From a checkpoint of a small mixture-of-experts model trained on Wikipedia: a variant of Muon for the experts.
Below are experts of layer 5 (counted from 0) of a mixture-of-experts language model. Rows are named router (the router's row for the expert), gate (a neuron's input weights, with its number), up (a neuron's input weights, with its number), down (a neuron's output weights, with its number) and show model dimensions 0-223. Each number is 128 + 24 x the weight over its row's rms, rounded and kept within 0 to 255. Numbers have three digits each.
After each expert's rows: "raises" lists some tokens whose logits its average output raises strongly, later layers aside; "comes after" lists some tokens at least twice as common just before its tokens as in all text. This comes from a sample of Wikipedia text that the model never trained on. Tokens count by the router's weight.

# expert 41
router:134165140117132108117129123131182083111097118138126135145134102118113162089123113136125087096155096110153112158090101153145124104144098138138112135103133144138170128108108113113147132121135157169127128148161170119132091128133164121092106101124127153140109124131124127107121105121108121104089148137122147063151097121123121119098133140147140137142122094121114143106137169137112110093102084128115108186115117106168124105109156126130102136134129142110138093100101091113129140112069148131160138142177147113129187146133147102131112163126157081145097127172124142124107103136150124050107143079129114151120176137146093131218148127140179141118125154141144109142120098154163109117125
gate1:121108152130131131122157123146081159161125137133110112136127127109123124100146145111161128170109135083152142122113130125176130181125130091145104094088087129125117146146130132097099112101141092131186148143136127135195132126160149097124109147131146145119111135125149121088156112135122137143171081159105121144111153104146140142127147140114091147119119167147157095128138168126126124136100103123097108161089144099139131094129128113103119120096122124198122074107096128102140139128100114137171126131138123103136140086123122121124092124104136078161140146123124076114154167078110093148138158125155156177148124125102128105139127159121107142095147105162075174090120116099120167093155
up1:164100111140092149110151074071144151140142145142110148125111123110135125134074166101132111125117133136142175151120134041144136150144148110135094150067160102135123123102151106097169118102155151155139141146126108131117127098101109122176124126100120133116132114148106110087183131142128133116141122129155099121129121102126137149159126120126135150135143152130154132101144138130159164166116125102140128114093151108131157166122128125103147157116130056120130082109112122159132104135129096157114095114152109095137148120174130140122084105156130121124122123112107143121118154095127148129166139097127064147115156107072139153117152094099116125116150072193133127117117098106146143101133
down1:072092118132133146137147162144089108145110135154159143114173130131152125099168120145098118157131140178091142144166127122128122159126113090134094124166126164164108088104172119164121135133144135130159121136157143141086143126137101101073125129146123134118108120173151148120144129136135149156116138164131155116170107138111115119088110139141122147151165144137102178166102102135125146135115136142151105138160140071119093125133119117134115070180195101167118103080140116144127155117161135104126111105108101160127132136117135131109137185113129102111106112139161065129148114147160122131112157142117138140154136136142149092139127166155107123121103092154103078097123106118117096130157
gate2:125157114169119147131111122087164113119145136177150120118113127135106158125133058107139102138124140166144142096124163134145139094162165104132110118131172127177126123114166147168101132114153143147151130147152156148125120094137148093150128116149128110159142129117165153135128087122112112147133158143148135136136152145113092116156100115110151099104153141150160120149102148138146151094143099129148154165133102139113113093126111091133160099134125110152120114153101140151128115097128140151140169134097141130102147097100138121123105113119158102183145148108127155109059112111148139049093149087158148164117119129074111108093124121114103069089118150117099148121112134076151165121141
up2:115145131139111155106054132128124117118134145119112139120124136111121132154089179091123092137114134120123110094147137136134133145151108082170085130120150164165110140136149124115132098146101109156153109078101134148158141160162157132188126142096163154159150059150095133105122116124104104133113081136071145122148120145109131126146153141139065138132155104129109144169126161143146130146134110100143103143105144084162138153106119103157086161121107154131116107117132122138155159111119130116119169122175161082106082139100135155129138151128100127114101112130136125174110124158154165111149155138124125148091172185139119151129136138130148140126073098113135155136113112139148148130146
down2:118155131111110129113159175157129141127168180101174132120112120070110158127133135091131137122141112178121116133083084137131056142177132107121148117145128123074111104144124150132134176136126132090133139162100124087151119089132132152085143099127115135096099173116124136111156152114122114134142157106070114139147109149127121104107131118111127134120159129130109127142088120142116122147159135136106151105169117105163150161121151137087143133131123094103093165113135102127094100148128143099097108114144098150089132104102139079105129125130162135111108110125129155173133146129125088124144059175143123105144126105124124128107107174110098125142154103142138122163109140148126169123182
raises: "ept", "uther", "amb"
comes after: " |", " the", ",", " of", "-", ":"

# expert 19
router:139141168123113112114131109131165105091110108139108138116150129119103126108114112098137100098160090138131110159135109157140153124154067127157104152140137092138172109107116126117128125126104120204130133156149170126134086112142135118099129131156126163131084108109122107137125141113064116109087130113110157063116156090143128119151107197157117116146131111091156128098149151139104128162102109114102121144122117110154105072091161108113114143119113127121136138114110094106160114097099145126146164140156139136083150138149141112128124185143147118156120089175133138123117103106125101080090129069145144137106163109126111161171154150125149136131090135121130114107115095138154122108122
gate1:119111149141131120106115125128099132118145136115129083109160123154097118085097129154127116091130150090088130121130120146120118107102103136118113150128110101127117186179123149174141095114126083151161182146139137138160116107138135119166098150129167100118111137134135135194112126163143187121110137104148097110102120157151162089135129093132181152106095108115104113146125175096144129146107091105118118147146075137122142150111130130149142136146131128166099116117139124098127058137139148167069178128131116128119107150098108074118097122113108126100142130154118140161140114085155140114149135120096077117092140121137106118101122107125151141125098143111121148092104139105156126130174
up1:137095149095091110137113104129166120135135173151139120169116135101136125130155132083122158189123088120154131120132150121165140159143130166106131121137141105109146139108109155111134142130161134120140142109148125115109119145162145082158127122112106139107118081147138105076125178092109124092101119156154106158143128153120128113106047196165130136153153117146136158108164120125125131130161169124115104111110149108129123094147119155103122118120134144118102130202139102130117127123098086111145099112105123174163107131122118139136151113144160125151142082143100152125118158147154120168088162143135086118095157129120133129160164126094132150139150154160144098166124149182112109127102
down1:092116142127136121107105168118140106143157162142110104152082128102129157101158101117087139118125085199120158161141109181137107158122107079095089124122137156135126112113134101123115134083131102149159099145130131117111146164123116159120150115114106140142131097141124147130075152147162111097106108146177101118156122161155134146088125141124115169094166156115107151153124125141142090088150139150128096089136140154144081136131130100124141161133135134117143119123098162135139142143210121143164173121088151177137155133164125132120136186149147105143129119139133121169131157149126110139121086138144159121173134148157105109129146111152134105116125133150132138105133108170156088127140
gate2:128096157036155111136156144095155122098116106148125111103111084130124138142169092119154146131151141133147130097089147147126098120132134131127147075116110156124126136132109164118107156100166133138143106152093128115150114168100121171139152112149079137169127084154145146124077163195134145132173149149144135130131133150130117157131122151123151120143096110157147132128150110139104151160140085114116153133114098155156137130114103139161152121116109073130125125151098145089105162111110129178175100135156109146124133116167079123124108132099103115105118091127181105091143113110146119117148102139126156154128136115087145134102099128122106109088131077122094132130129143126128134149096
up2:140138117168115113149170086109125129118150098127127090167145106146140127088146136103126099101134127124126184133133116137139119096150147172116180121142128112128134130106116184114113126147128121110104121148130140160127131127106127128140102126144142147126161129136093147137110102116102119110119168092157129139142136115153111127140171146151138135107060128125117153082129092150150131169128150101177126141128157133175143114162091178182141109143135155134129139206122147136069140113170140138120136120126120149128128094151155104153132128141127108154110190154167104099128113091151086103153121115162141170111106139143182087097145137144120160138109148174150104130169153106137141114113
down2:110111137123074093088126139121122142134126139129147134165133107117100134097151137118121094078087115129137126126162134147124061125158138134147151153118147099121124168165131132152129112140118138158150151128128131131126091115145139157110141180164113147108122144079142155156121145110127161162118159104130082144150110125129075143124144108163110099106131135124153157136125118135118117080134158125144185132165128118126108128131118129163101156086132121102098136153146105146107062110136143092150109171149108158164129117052158130132110114142149118127134116150115168144164159116133085132176150138102102107079138170144122179100077139112148098127085095146122130143109165125122127129146
raises: "ore", "ores", "ull"
comes after: " to", " the", " and", " a", " was", " an"

# expert 2
router:117125148124170121104138121116148092124114105155147112148115111080111148116090110134119104097148095116157097138097097156117137126166104100127108144157138110116140128114091109123139108128141165161107136160161150110123107107095159117108140128158108159107093140119136105106101147115079092078093139134109098102137100129099119128132152180159146122146137131101103164099146173114098150134098081134105125159115094134162138090100173107110101150134132097095129097101121095114149123125096159135146131141162137156111162152140150087157098174094180098143102106156099152094150095089124115098098129091123146122098157169149103123165152156142161146141107151123152117138123114140148101125121
gate1:152123158125158177134140158144153154117186106167099131133134118129119130110129072103131062101136128138126117106149147134125108132143150127119131169136123095127140113170131146115126160136120146141104157170134150130149137118118092086094147114125127141126086102075176140149066092101134138154115159119108084106108142117105128157122131123121109144164112109159121109099126149157105116190129164140104129154184123124150102134166157165115124089095179102166142120087128070144123158089087138103121106128128129113103154095118090100094138141157156119155091164149103123118142159128141134121135153088145173141112123094126114118136114110140156149116120112130139118153109142097145131115122
up1:145116135153136164164118134113107130131131117112118153129085131131110131114102086191145172151119101120131115092128121124157134137099088144151164131156093154158203165130130131149115140119119152137103120177160155150192132126158127156111078139136165120160153094134110123154162110150145179125103168099131104099141145110120122117143090193126126136108120122125124106144151136185156145138158139151123111128151125128110183131131111123170147169135110097117128197100137142113110142128142140132113133161121130139131099108111153088127135149131176110092147129139136151125115134159097135077135114123096146104110113143121095106119158143138105188100152145137111099148102137158131145112152
down1:155148108114123082145175116171101106099118110130149087173113119116158128170089135136103102112072139097088139088102105171151148096134131107115115130126129119127111138149160128137070113132125124156078120160131102101117132115162118142167112131173149092104119095128142122135095181172150118109110129123097154175158140178103108139115144090124098163155135160154143187131134130134101135145134133149114117158120142119104151130115137113140146125115086113170136164147114125135104155153136143118160139108153136141137120112130174102142134127123131143106177130112117094145139121114181082141131104150148176124165120147160171147125131107133122135089147112137143078128144109134122086108098
gate2:145153162155116125139152135145133081149131163125126142070131104100085126123118134131125131148147139106144139143163101129147117115184142130184142147134130116133140200102101174117118131153094176122157175114136125117128101116106112173105090121134137127109130107096095114121131159138113117128108139145118114160118141144093121138117138114180136144114108124112118131139123124123137120154091125186145135173100134091142135158129083122085093092102158124138146095113124112134142131178153173135101146072115132105157103153118140110121093138137135080119106109128109115128074113118145155142071097170158152119166121109101090121110192157110096156143115134125117139084138150109117126118139
up2:136130154100134138126129150114140127109176148095123110150095072129103097132100155088111095156144123150091132131112128128146089110120170121125150101125174141098148124102126132115119143127157110118174152119160130151130144101136090127121103104124071105126115143104136110099150093113108152118125143086150138129129150126162108119144122102149097186129124158203057127159113117149122087145097122114160119104114139140129122174137165163121135117137128087134107144129127085107126116119102174108117120134128097123146148133138129104062151120134129147127110174108107098100133156131112095128149189133126139155112090115114166126128153130123162140110209109156138108105106113155107154122143
down2:096138140135163137149138164112159152162142127115120150162157080103104105150164141114159119158146118127140136176167120155149107127070140121129105152078162114114112129094110120150118107125155142123095127126115158157151152136142144144132138099159113159134161108103138142180122169130128083145101099156079120144164103131100139189170133083151155142122119159093127141146151103133136105145110141110137094117191101171131153105128114113145131096112124106081126146147122139133075103139061108163143097079137123100131121109114115132122115107107140134151154123131136158121091140149147155148118175155098116127125114114126109088158112117135129168153101183135142121123144121134138102109150
raises: "ually", "ct", "ist", "isting"
comes after: " (", "born", " February", " April", "fl", " vol"

# expert 33
router:143122137132163105141153108105139094130108127127132127141113116113108155145122102155121074141143072128145093122128101159117142114146121115139101161135119130115150141150114087129135128151143162142129152164133159121117090124122143110119150115128092195099072146112147127141117148137111125112109118146115125098158135129111106132152127159169127117166138100116103147115133147131117148124061114132122148134135120148177112089078199087126064129145126146097099092137112121143123129139087125125105118118151134125128202143115135065138125188126139094137105126174115131094131093085152123109091144061129169137099154111136120132149154136125176141126114155128141138097148127137156099104109
gate0:114137157088097174146106105123144164124120099148114137110139122135129147119101154137126158108134138127128132135126137142136133087113144127212128088125087116116130139097118142119124129123150087125106133125209115135090163100109170110118128123122119120152169112141151211145154100136142157106129120166155104118143200085144111131100146115094134127101129124145150151086091146139150117176111117103121105136170127159133131152121127134147126107129134147122127134153104115128102137133140136104133114139120107075127104103133110162206117143087094143146122092129153109157149108142120179124116139166145128110120124142123145129139137134107090153137128155163097106069119112128076143159117
up0:120135117082126145128102115148183121147129171129151124179162104132113118088117135153114110136103121136146142176124078161096144101138139136147110127157093121125113150119097131091110091098075130116126142133159090164135131106145113131121138156107123118136109167137132136115160141159097104083170152160100113109082186148120139105110142140139141128155121127095104128138060103109155139172122117137101143105136103136091120134090131152118145090136118110155111128116140132134114132158178142134104089136127158107087105138145137099098112133132154178148099127126136133128166129143123118158155131167095156134152154158111132109147126118150168138113124118191124073079096136138129179108135
down0:139115123128114077086122135147127147173111144114129100164162143136120148120105145095117116152107114103126132121088109117117110170153133106153177152061120116142153120137150102115192172157156132104110103157126113165115179151098147115128123138144101055115151126184129088133156127162117136158115138133113141119104131124103148136138130156082155095124146153109106130167113116140144111153170132134130142133092128128135093144175162134129132088121111141149135104137127113140137121106102158137132147103096119109144096147154107099129122138134136174097130133100152141104068152080121119099157094106220144096122088114127125144121121133124130112132140134147115082142116133141146122159140
gate1:105127076115177096163108125123165148136145138144145128094049124075105111115180137136122122123174101085135134129129144157108114141139122108113100109128143126057093139151135196126137130150083145091131095132123117112096106133081151165161088123120167168157133127093104157116149132111132171128150097151112114113150117115117099104134151130124191142094131135139086129133131158140108100123150134147139150111116154175159145124140085126131125143134124145110115149114099102108126183128142137141144170095145078166053112143107148112125141127107127123121124113150123134142090143114115139109170125104125129119140115099129132128143120135139120116125141106104160122145118099105160121148159
up1:104142092135166152129120116143130136183135119095136105136076149108111145134116135123124071115161155118155134093109128150128087121156133127118110162134140152083084145134132185111148164133104143100125118132157121143141099112093172172153115111135145143140152103161105141139159130111122129080139115092085103134151103131133130124084138120130188154126117097117107156152118134118143119121133122151148131116084107157156128085115089197122155115158134152132056116095131109121100105143126089133171129150137082180112114116139106145143120136153142130106159145122121136138122117165132136127141104102131104105169170109169124173126172110128120156134119084085151110121155125102128123159134
down1:103101079118113086058103127156147142126094160120101146174165117092157124120084115111127123100112126107156103143140108134106146122136095140121091096143138142159134099153131144124112127142124138115075124108120087128131134140124163096143156171162110144128175107123150061106136110167136164112097110121096123170115127152113142158155073152100126162122099122086106099112144102122093116126127142110119083130099089123124117133102092145144127104099113155147116115165142136143118112097155136136142146137127146159151099110138118130109158109105112141130101144093155106117104077119146119085136134158156185107156120118143127184136117123111080180134103135144096162122127129141118162140132
raises: "7", "4", "6", "2", "9", "1"
comes after: " |", ";", "6", "1", "3", "2"

# expert 1
router:124155177116122129134137111121142116100112116135116090134140104121092120112099125096124098071165091127127125157122114125132134099163094102151122143138136095148146127118127112126130118135121144167148133152145158123137116137102146123104156115146099168129100109124136115094103119137123091103097135123100161100137142120159114130145117146152140106138134128145126145125128136128110111133090049142095107158136117125154113079098110139136103140114150148108174115094088104110135129137096099143096152153204132119131207139161156096121120174143144090139120113157125144129138112088140086056120116069118124124096147115149120147176123145110176147139085147161131103149102103145155095108092
gate1:131115133103124124122129137171147115133132184129159116161090089119107166147129111134107171126104112160101104113130129127133176130170116117138140138132103128126111146132135118132123090126071127089173135131145147184129149101114139125151132113109117110119123168169167122117102113125151144130122061144133125118107137135140146137135156096118120141146119115115137099119132139123119130175146142163100139140147110190123138145143131085125162149126126163172089142156100117133118105131121162130111127132191106155125157131133132149093114121126186154107137084129137125218164099160075111095104169135102137149154154154128121149169103117175087139143113126101173117146137094124121114141106
up1:122140139137078120143131109114127118102118125138146147129112147144159131147090137160121173132126125130131097137140132113120150097108119133141105135108105110130161137114147150124099109131149126126144142131128101140125169061150154144175091112143139115155102110103142077115112094114124141143148121058110107112120129163128129196208169152150145114116119143111127143114103101113081098139110118136127125157112184119139088190135131157164127057156147138133148136131124126129111101140127134155103113129169134115139121158151128143153125143114115104114103121182152104132165154119112140112117166096154131158172124123074129091135114148189126096149156160152086116151139134142154116138162
down1:127153128142127089132086128147149171116076125117168120115094115100089105134126130130103138141122115097112078126089164125104135130164182120085131102091139190141166129087126180151098119118154126123133093144170115115119123135114136108110129114151144080139166141142109088181121101136128134121122104158167132129078123113164112143166124115130144122146096114141121124111133143105114115139154124157158158129110110145081110134190150142126126086124137179098159112109115098127120150165131136105146157129120106151132111125117132122124138162161140113126175152112145129121115139144152102121181115096158147105116112117180167123089102138152131115159137170123103158111113125114158130088176
gate2:144108114180150110101169133087118123113118113091125107136145155128148131115125142128141177099099149131153136099097118106085046124149121122134116109163127121117135118153112123146138139146122140173127114131126114121139116152144146151123116115145097108141138139123109081137112127101143150168148155115138139114144135149084115137128160139130115122114088132153072152148144130129142157074097155115118140113099090161100105118094098100118133145134079102116078148149150156101150144148117106119141145111157096117156154114102136106105122133117113100189145098135150069127111142074109104114159131111126120108124146179145112131080105126102169171138065157139131108175119162173136103133106
up2:103114133142138161113108107147131115165149182094114094115089135186120091124177156149063135139152163093086096088148091099136119105133118098135140089163119107137122148128123139156145141152103119140131157139167126143146142148137092119131150114140131130123128087085103138113123120068114106129149106139114165120125048137086116134132097116131097147127104106145112140122143155144124146153143108130108154110103103136115116094129122111174087091158129150140129105152076112142132120150158188133130097117124158115141147087116101100125140117138134139105093172115102129137152128134170155134084138113129100103142098154117107105110125144182112116135098114093159121143106119149123144165147
down2:116116121121135140123144056117160120125106132094125092103157132146139104141099166097142124147140209131099171136127118140117126110123168132117120129133162125186125115097120072094091146168138154135182108160180143136187125081132123131159114124094082097126158126164134124144131130097138176150114132116153102154121129122101138099105101135147071130112130103128096126124118182164113129120088115119124130111140129134080119149083123109152129080134101138118148140140114109107092162109171165108149105137102127085149110155151132134126108142141099094118122121129156142094117154114115158110122111123086123137160132115114134129117133141104132098106104122106126119129170140139134116178096
raises: "v", "ver", "ve", "vers", "ves", "vo"
comes after: " the", " a", " and", " to", "-", " of"

# expert 60
router:119135176111146114103134126126134105121120125129129129117090105135125139148119140102109086104161092121166119131109092166137130107119107103140121141151112127110195115132109092127139118145133154154122126145125130118128127096120146132129122129128140172113102105119125149114101095118098081082098126116109113084170133098132118124120126146166133126151121124100137129117149132101124128121086081131097132175126107135172091098088154124079094161146128135100135110115117084130158128094072168121112099126182139132095154125119160109154139188131141115169090118133125120122132071112148124078070136101122125112114161129126111120208164161149146143088164163116133104119102100157149116128117
gate1:108137094115133164143097112127094125162145158175122119154116142119093138140161107113143141135136122133136147064110135106132113131139093107129123145144151103153184141105141126122119141131138118160132122182144124140138122145111135116163144130123146123103118170109125135131113118138136118120105110173154124083115117103161140107155168099141123094136138095147162129130160093148117085126134086101117073133131135136097106160133129142143117096135162169123135112081119160107128103134131124140135142153147150125096121164108160149110120056186137131124116123144122151155090117148093192146120095108119095137157148160150123171063145166123137107094125129088120136173190145172134157116106
up1:118141162109120131099132121090124138133122150107132131135130113148099143143111157163122155118088145119105121181106156125140145141161123109145115101154149141128122113135155125154132136136120122135132140113102115109126101143130056160134109092120133143188134125146137133107125125100106135156157128094141135169115126183089106111116118160116113120153116173116092159132121169123135133094118136138123143127107140126139161122110117097110123169099086144162103165197112151118107111111102133176126127117160084140157161086139115111112140189084125131188106137129150113133156126178154142122156130106140174133133093096187143143140115080131102199135096156150096113112097112117119156144116
down1:092126144096143151106134122114134073114108149116122121148077142127121090146122120113157133088175152082124112109091139107153118173142158165119113141129159127117131142160164127099142117117121126122129126130166107121123156148128131104127142131117128136095094181143087128112084123137142118096104127161157157144107123114118160098177132133141128127174142108130157163142158139143167105167091149120108085137175134115110105144098139065128141119134119152118118121106106172122147105098114110121132161173123150137133155150145109208143136090142083126122105157128139103089147144115117113138120144086137142149137117089184095134108146151127147135076097136153141183127149110143157159107123
gate2:123099159130133101135123077164117151142138173167116177095151126051140181144147152077135162132112124151103144127166153160151140098129119116142089112103117108127172118152155116083145127134135155090139136110151115081138129141124129169075083141108123127133111157130118140114143108126123120102111193148111125081154138115133111137106114138132172121137162101108149074119110104110103119088116115132119085137141099104134133124154110159122160140129139123137084116087092119118117157149087190159097118124104157137133134120148126146158105162119152119160102119124132151119143117121105170128110121154135097115123080127157132149142120142132160073162118130111114115158130133133135139134093
up2:098145165144156081107096170090137097109122119109133129187117147183156143119079107128133135164124122148121087129126127102081150123147152146098125164172128116155108121105197150117087111113127169141136133098129098126111141130121146101110079117107181138102129157112154160118134122124136145112163128127107125109130148167149165144153123157120138127136127102158141108068107140091127130150163118083125142121129093137123148185102151110166106095092118101098152082175078129143163123146178086106138105134134131101113135136084159128131097128126121104141132119145137114129104103125141144149126111147139168112119166144139090130112070137102099119139134148117134131124130124137131105144114
down2:031151109066106130140082083135159125141134137125079131079141122127127118144113118124127147117149145089121149139144134162145127134122105106122133148132102123109127138162129095103121127118130072131100121121151167100185114113135173161108123122138116148145123102118110152130146131113116097166098084127104140126132134115103133125115114121125128156146141129139135137129119120139113129147110160180137147116121130157133149113179119136088097130114128090083080221123133107139103141069130120145173132160107135137093151133158102159103114099114145152065135134124132103122187161110153119141142148121151134184128105131114128152163115150108123117121123121095152121120129132163102151142128
raises: "arl", "ar", "ong", "amp", "orn", "ould"
comes after: " (", " \"", "\n\n", "==", ".\n\n", "==="

# expert 29
router:143134149127120117123135112127193089138119127155155116129120136121111136131088133170096095125154092100171142133118104187089147108181089116150105154158131149098168140123105118120154116139136140146104133158179163127135070124121158126106125132183134157108036162145125142128112126111121112097086106111136118121127128113110106123163132166154146146172104109130067138082149179149124108120127104142110130162114096135183149130101151118117093131161122148126141109135119141099116119113102155128092145125134115151135169132137146114138087185117143094114111145166102142121118115101130122118084146119121128137133164126146126155184153132093164116125112135133136137113139111147139116139102
gate0:143146103127121133067089119113118146108143126142112119077121145113123139123189125157100124098155123171157111132085139135116126109169136086102090184137134144122132124138134111126163111207167124086119126160174121137127145119123114087129121121143170156148104143092099105154124127146125092097186126150146140134097107165160122153171113159138111134158151101104124111121141147127146134150142150122130100145125143110133123129097115140092108103202066076090118141098138131138130124158155153091154131143148148129156199114108173099132112159126109132139158136164136113117115162138098125133121158144112126135134129125095146138114114103123087169102139137116121111136130129115130126131124
up0:157119144126134111083102143129098154135082112139159153077147157125143121099186128168093109079117126132174104141102109129053110132114127121101093129125123131149125156113143145108141142166157147111089111117151155130151130142141118128153146106117140162137131128174090118129140115130152123135145072126100145114116118180123095147136097132151096132094125120140157141129118131106127124119124130102125121111144128115124179115151132125144124132164105129068151121104110116142053090150120079123074140100142114140143139124106154105133119103141137116115118096165134096129121145110141121162165142182120096157130154100066156127087080142113139148114121157118094101115162122156165119153126
down0:152141128135094136075138155145166133145090133140145141141139136133156127130180138141096090092106111142147121136112111126106147132110137136137118138137111154126094097103141113140130120141128142111115173096147178137106068143166147125161132131126139182172137122080137129109062078121164128138137123125126148117144152154151130104073115079157128144095136108143174137123094142127150089147144139145138115096149127165129146122157105101136127140150102134091167106120092124137141121141096120125091138085121120155106125150128129101100121126132179111140154156139130173146145128129171116156144137141164114134155184135131127142104172181109183095105133130097159144141155155166147157161095
gate1:096137066136155117122139143167132181108135126128142096141118097055145100151108112126093145139134119125111124142136144079153106091142112173127119130115134113120115159106116111104158177127133153130127113079138114112153091138143124124165119130133148094099096125143077127104124151128112111120144138134124089084163121187137136147132149083171147112153151116125168180139129158119149123132122162095114123138130183118134140131106130111123108140133134116128106170114132151160147160134125151101124127135109102176122100183136094202157140119151183149117075118142128142122084130146142139149133119166096111168126078118143123132134133134118151129131135144117140110151117068152130149137147
up1:141124143155128111091108142125165137108143108131146156159109109091157116185129133148133119143157079128132140123109135160146153119176151101136108162116154069131148145126112122103133118140145119152183132104096148091091125148155079124133117083134129133124157104128080117121121115126137114133182147163138110098138131103126142159106120140147109117130110108121124080128136157137120144095139143136113107125096118125120231104123121119101125059128084148117139140127145111144128130108120131126144171130164155163145167134088139130115131101169124164137133150146106123133119131115087100097092142160118126116120110131122142129111123147103117154137084160084116108098140123168091080195126
down1:110085136115114165129118126131161131094157130139154108103152096115117126118124128126140104112098160089131120100132113146144109119131125125113115152141123124129124128140135139162098166126125157124092128120157126143121137117126102170122103164086136090088113128112139105101122086130150116148102160120076052120101140051100127118107049110109100139150128101139139167151109127146125129167163164116176132127143099134152116076141119149146133145104125122121128113101149132133139102097148123083104142146113120104178113092160115117112150142129094158144153118167136130148112137114097154172142132128125103139078203158127154135102117127162112109130145137139173135131125164117135158063128
raises: "Reg", "In", "Other", "Over", "Part", "Awards"
comes after: ".\n\n", " |\n\n", "\n\n", ").\n\n", ")\n\n", "==\n\n"